config.toml
n_layer = 8
d_model = 448
n_experts = 32
experts_per_token = 4
d_expert = 64
d_shared_expert = 0
activation = "bilinear"
moe_layers = [0, 1, 2, 3, 4, 5, 6, 7]
router_score = "softmax"
normalize_top_k = false
routed_scale = 1.0
balance_loss = 0.00025
balance_bias = true
init_std_router = 0.027
lr_router = 0.000803
n_head = 14
n_kv_head = 14
head_dim = 32
vocab_size = 4096
norm = "layernorm"
norm_place = "pre"
norm_eps = 1e-05
positions = "rope"
rope_base = 10000.0
rope_fraction = 1.0
qk_norm = false
attn_scale = 0.177
tie_embeddings = false
parallel_block = false
init = "uniform"
init_std_qkv = 0.0272
init_std_o = 0.0
init_std_up = 0.0272
init_std_down = 0.0
optimizer = "adamw"
lr = 0.00094
beta1 = 0.9
beta2 = 0.99
weight_decay = 0.1
lr_head = 0.0155
warmup_steps = 345
schedule = "wsd"
decay_fraction = 0.734
decay_shape = "linear"
final_lr_fraction = 0.02
batch_tokens = 32768
seq_len = 512
doc_mask = true
train_tokens = 292800000
steps = 8936
dataset = "wikipedia_en"
Below are experts of layer 3 (counted from 0) of a mixture-of-experts language model. Rows are named router (the router's row for the expert), gate (a neuron's input weights, with its number), up (a neuron's input weights, with its number) and show model dimensions 280-335. Each number is 50 + 10 x the weight over its row's rms, rounded and kept within 0 to 99.
After each expert's rows: "gets" lists some tokens that make up at least twice as much of what it gets as of all text. This comes from a sample of Wikipedia text that the model never trained on. Tokens count by the router's weight.

# expert 19
router:37 45 50 34 24 45 55 60 31 42 48 64 50 43 43 52 51 47 47 63 47 47 52 43 54 46 49 61 61 52 60 44 48 52 54 43 45 62 34 32 35 50 47 56 57 58 53 37 62 49 42 36 24 49 51 66
gate0:54 32 50 68 35 43 44 38 51 50 52 42 35 55 30 51 58 66 52 47 54 49 64 72 59 43 50 65 51 46 53 41 64 42 57 65 49 56 57 62 53 45 47 52 56 38 42 51 45 45 44 46 52 56 49 58
up0:52 35 44 61 57 42 49 28 61 28 54 57 33 24 48 49 44 55 66 53 64 36 46 35 65 65 59 46 61 55 54 38 62 40 43 51 52 63 59 53 48 49 42 54 54 41 38 42 46 79 49 53 31 32 44 51
gets: " |", " and", "|", "ing", "ed", " 0"

# expert 1
router:53 54 47 53 53 38 44 52 76 39 41 38 45 62 44 46 67 77 45 55 45 41 63 44 64 56 59 56 58 62 50 58 52 55 50 33 47 53 46 41 37 45 46 48 40 75 54 45 50 53 48 35 35 53 29 53
gate0:52 39 57 48 42 48 41 37 77 74 46 44 48 53 41 60 46 69 49 44 48 40 33 58 43 52 43 31 32 48 57 44 60 53 45 67 33 43 62 40 56 43 67 64 48 51 39 56 57 43 48 48 57 41 47 55
up0:68 43 44 58 46 60 52 46 48 45 66 41 36 45 63 56 45 50 52 56 78 50 44 55 45 64 56 60 68 53 46 45 67 48 46 45 54 66 32 74 37 50 67 48 56 41 49 53 58 73 46 40 48 47 61 46
gets: "-", "|", ";", "M", " T", " b"

# expert 6
router:52 36 39 36 33 53 56 59 43 45 47 59 49 51 51 52 37 40 47 42 56 65 54 64 51 48 60 53 44 52 47 49 27 63 48 40 51 41 44 42 37 54 64 66 54 41 40 52 46 50 47 57 34 41 53 44
gate0:54 51 46 50 49 40 35 53 46 42 45 54 44 57 50 53 52 66 52 46 35 53 58 68 48 47 53 32 53 19 64 40 57 44 62 56 59 48 37 32 44 46 63 54 52 41 35 53 63 62 55 56 55 53 28 39
up0:58 49 39 51 53 44 48 33 67 33 52 56 46 42 56 59 42 45 40 46 57 41 52 38 78 63 52 43 36 58 46 46 55 46 34 51 51 52 45 60 56 50 61 55 52 49 40 47 55 65 64 45 40 35 57 47
gets: "\n", ":", ".", " the", " in", " a"

# expert 20
router:51 46 41 68 47 40 46 55 57 48 42 63 34 39 62 56 61 69 43 43 54 42 49 49 48 47 54 59 67 56 49 65 56 33 46 54 66 45 42 46 41 52 66 59 45 46 47 55 36 44 53 42 42 38 61 65
gate0:62 43 58 42 30 49 57 29 57 53 40 48 41 54 42 60 54 63 43 46 56 49 49 50 64 41 77 63 36 46 70 34 50 66 57 63 52 37 32 39 49 46 55 49 45 52 31 42 55 53 50 42 48 60 39 54
up0:65 29 40 47 63 43 54 37 49 58 71 59 40 38 56 57 52 43 46 42 68 33 38 48 48 65 55 47 50 60 61 40 67 54 41 42 50 55 36 57 52 54 74 50 51 54 26 44 48 64 63 43 38 44 53 51
gets: " |", "|", "-", " the", ":", "The"

# expert 25
router:62 47 38 62 40 51 59 56 41 43 60 46 48 63 60 60 36 68 57 41 44 71 45 58 49 56 31 48 52 55 41 55 41 50 64 53 71 45 61 39 50 49 53 51 56 34 43 54 45 65 65 37 50 42 45 53
gate0:68 38 55 52 31 47 43 41 49 48 48 50 39 53 50 60 38 66 41 57 49 53 53 75 41 47 52 62 39 58 65 49 57 60 54 68 54 42 43 36 50 48 73 56 44 49 42 46 62 59 71 40 59 56 41 59
up0:61 49 34 66 53 60 51 36 53 52 59 58 40 30 63 53 44 45 45 49 51 40 37 39 56 63 54 39 70 73 63 50 58 49 40 41 48 60 46 63 54 46 52 50 50 59 41 38 43 58 50 31 40 60 57 53
gets: "\n", "|", " in", " a", " an", " at"

# expert 24
router:56 63 40 47 55 42 62 39 50 60 51 52 57 32 78 49 48 44 44 39 50 64 54 55 55 54 53 37 39 55 60 52 41 48 62 56 46 65 39 51 44 50 51 56 31 26 47 64 35 52 49 49 34 62 61 46
gate0:55 32 57 47 41 51 49 34 63 46 53 50 44 55 45 67 26 65 46 39 56 43 57 56 50 47 60 48 57 51 49 26 66 54 42 79 53 27 44 43 55 43 50 50 48 54 21 45 52 48 57 29 60 47 42 39
up0:51 43 34 53 42 65 53 51 61 50 68 46 26 40 64 47 29 55 50 45 70 54 59 45 44 69 47 48 51 67 55 31 56 39 37 28 44 57 52 51 52 62 54 60 43 47 38 60 47 60 40 54 56 41 55 49
gets: " |", " and", ",", " to", ";", " for"

# expert 3
router:41 40 40 49 43 37 51 38 37 51 62 43 46 38 67 72 27 33 43 38 42 41 47 36 58 46 55 56 46 53 56 59 38 62 66 43 39 37 54 45 67 71 55 64 56 37 42 43 57 44 50 54 62 56 44 47
gate0:62 38 53 45 40 67 54 49 36 50 51 56 38 53 38 61 56 59 40 54 58 47 48 68 51 46 53 66 39 40 58 34 58 51 52 62 52 53 43 33 57 46 52 53 54 46 37 48 55 63 53 47 52 63 32 58
up0:54 43 45 60 52 61 57 43 33 40 72 50 30 42 59 52 46 43 40 54 58 50 42 34 37 67 58 48 64 34 40 54 55 49 44 48 53 67 32 53 48 45 69 57 57 48 54 37 69 73 50 51 38 50 53 48
gets: ",", ".", "s,", "s", "e,", "s."

# expert 5
router:54 61 41 39 70 73 47 53 64 49 65 37 41 47 61 45 59 36 34 49 60 37 33 50 37 66 40 34 47 52 54 53 47 53 38 67 47 74 59 56 67 60 56 42 56 63 60 50 39 47 47 48 65 53 47 43
gate0:63 41 52 50 44 49 51 38 42 50 44 65 44 50 44 56 56 55 45 59 49 46 65 55 54 45 50 63 43 49 49 50 63 63 59 76 59 39 43 30 34 29 47 54 48 49 22 41 59 52 71 47 54 53 45 51
up0:39 50 49 55 51 55 64 32 55 47 64 55 38 39 41 57 56 49 53 64 43 54 50 57 50 75 47 48 45 60 56 57 69 27 42 40 50 60 48 48 54 54 54 50 51 46 53 49 59 61 44 55 43 51 56 29
gets: " the", "-", " his", "'s", " her", " f"

# expert 18
router:46 56 58 46 56 65 53 53 59 39 53 60 55 60 48 48 51 43 50 63 52 56 60 42 53 55 30 36 52 53 41 40 62 54 42 56 43 43 26 62 52 46 47 50 69 37 42 54 42 43 55 41 51 68 39 57
gate0:59 45 65 50 30 52 35 32 71 42 63 71 45 63 37 54 51 67 43 49 53 46 58 70 50 48 52 55 40 49 60 47 43 57 53 68 41 57 45 42 58 38 56 53 65 34 35 42 56 41 62 43 65 60 35 52
up0:56 44 46 50 49 49 56 29 54 44 60 65 53 35 62 51 47 47 46 60 60 37 45 56 46 68 42 42 51 58 38 50 60 30 36 43 57 60 33 59 62 52 48 59 60 32 39 49 66 73 43 33 56 47 52 52
gets: " of", " to", " by", "8", "6", "-"

# expert 14
router:39 48 38 53 52 73 63 46 49 65 51 36 36 44 68 67 41 46 38 47 53 45 60 47 46 62 62 42 46 49 54 51 48 33 40 67 58 53 59 40 46 53 64 63 43 35 46 61 40 52 48 51 52 53 57 49
gate0:65 37 52 42 43 53 39 33 63 47 40 61 39 54 41 63 52 72 54 47 50 22 63 56 46 51 61 59 30 54 57 27 54 46 51 53 49 46 51 33 76 56 59 49 45 51 43 42 63 55 59 39 50 70 31 46
up0:56 40 38 56 52 35 52 44 38 48 72 52 30 44 42 43 27 57 59 65 76 37 43 39 68 67 39 37 67 49 71 52 50 35 60 51 52 54 30 57 49 63 62 51 58 44 55 44 53 55 45 49 46 49 68 45
gets: " |", "\n", ".", ",", "s.", "s,"

# expert 17
router:59 35 28 52 59 56 51 70 31 56 62 59 51 46 43 58 70 48 64 39 41 55 56 54 47 56 48 45 72 41 59 50 60 37 51 39 55 39 52 52 43 39 49 63 56 50 39 46 55 57 68 36 44 42 49 50
gate0:51 37 50 49 38 43 51 18 73 47 44 54 36 49 43 49 58 61 40 46 55 35 55 56 59 58 52 42 30 44 52 20 63 46 42 62 52 55 47 40 50 45 55 48 39 41 37 46 52 50 53 50 57 68 44 56
up0:66 28 39 62 52 66 69 41 70 42 67 57 41 43 57 58 45 50 42 49 45 41 50 51 43 77 51 60 65 52 52 44 53 46 51 49 60 54 49 51 46 46 58 39 43 50 41 56 51 64 54 53 35 39 46 37
gets: " |", "|", "-", " 0", ";", "L"

# expert 21
router:47 46 54 50 68 48 37 54 46 57 37 64 50 55 49 58 38 17 33 53 38 47 33 60 50 50 63 64 47 50 49 44 50 54 63 33 48 49 36 63 45 50 52 42 65 59 49 61 67 41 63 48 34 62 58 56
gate0:60 45 42 56 45 48 41 45 45 56 58 50 46 53 47 45 40 48 39 59 41 37 52 53 58 56 65 55 35 43 49 39 62 48 60 67 52 52 47 46 51 51 44 53 39 44 33 42 47 42 49 43 67 50 36 53
up0:54 34 34 55 37 39 47 42 40 38 66 41 48 45 58 33 39 46 48 58 65 38 38 35 38 60 34 34 64 60 26 45 47 42 64 57 48 69 50 53 46 41 58 60 58 37 52 52 61 65 43 54 50 40 53 44
gets: " |", " D", " G", " B", " 0", " M"

# expert 29
router:65 69 43 48 46 56 48 69 66 52 52 45 57 36 44 48 40 44 54 50 57 67 36 54 35 61 28 40 34 57 55 67 58 43 59 70 48 52 46 54 52 30 56 65 52 50 49 58 38 59 49 48 52 33 54 42
gate0:60 36 49 60 45 46 48 29 56 47 65 62 39 53 43 69 49 58 55 45 49 43 52 64 59 48 55 51 45 44 51 49 59 54 54 73 65 46 39 28 40 46 48 43 47 50 30 40 54 46 54 32 57 42 41 47
up0:55 42 43 44 50 61 67 49 60 39 55 45 37 28 63 53 36 51 67 63 62 47 37 39 50 68 54 48 67 49 60 47 59 40 58 59 51 55 35 50 61 49 57 71 46 48 37 41 62 76 49 60 59 34 53 49
gets: " and", ":", " the", ",", " in", " to"

# expert 31
router:68 51 58 56 45 60 47 57 51 42 25 22 49 64 40 33 48 72 46 54 49 61 61 62 44 52 51 67 50 32 59 42 46 59 53 63 56 54 53 47 41 49 41 41 64 53 25 39 49 48 54 52 73 48 44 44
gate0:59 34 44 52 43 66 46 23 65 46 44 56 31 53 43 54 43 50 39 46 56 33 45 57 53 46 69 54 41 44 56 38 57 65 56 58 52 52 51 38 61 57 55 62 43 39 46 55 47 47 59 48 59 59 46 53
up0:57 31 41 53 49 51 41 40 50 53 75 44 40 37 61 52 45 50 42 64 67 32 32 47 40 79 60 42 60 46 53 45 68 39 71 45 50 63 57 50 46 41 64 58 57 61 54 43 58 61 44 45 30 48 54 39
gets: "\n", "==", "===", "id", " New", "en"

# expert 16
router:48 53 42 41 52 57 55 49 45 52 59 37 42 44 49 54 69 29 39 63 55 48 50 52 57 47 55 48 44 63 55 35 44 61 53 26 37 53 44 36 56 47 40 45 19 54 62 55 49 43 48 56 23 68 40 56
gate0:57 46 42 50 44 54 57 36 63 58 47 55 35 51 43 69 58 71 53 53 53 56 67 76 44 56 48 68 49 51 59 45 53 48 55 71 66 44 51 59 55 47 55 47 45 56 20 49 53 62 64 36 62 61 51 43
up0:57 37 34 40 55 61 56 45 62 48 57 54 43 26 66 70 52 43 41 55 59 42 43 42 45 68 42 43 64 52 56 49 64 41 53 42 61 51 56 43 49 56 62 58 48 50 41 51 50 73 51 46 42 35 54 38
gets: " |", "'s", ";", " comp", " team", " round"

# expert 10
router:41 64 63 58 53 47 42 49 45 51 48 54 44 41 30 44 51 61 33 40 38 48 35 56 51 41 70 40 57 44 62 40 38 50 51 41 53 77 49 65 52 53 53 54 49 46 47 66 60 64 34 59 41 46 37 52
gate0:64 28 50 45 52 45 51 38 55 52 48 72 38 42 36 77 53 62 32 47 45 48 53 66 57 50 57 54 51 45 61 43 50 49 52 52 59 46 36 39 63 42 61 50 54 47 45 51 58 53 56 45 58 34 26 52
up0:52 40 43 50 48 45 43 50 47 33 66 50 30 37 45 46 40 39 46 45 56 52 41 52 38 60 56 32 68 46 48 50 53 40 47 46 66 62 45 53 48 53 58 40 59 50 43 46 28 54 52 54 50 53 59 44
gets: " of", ",", " in", "ing", "s,", "or"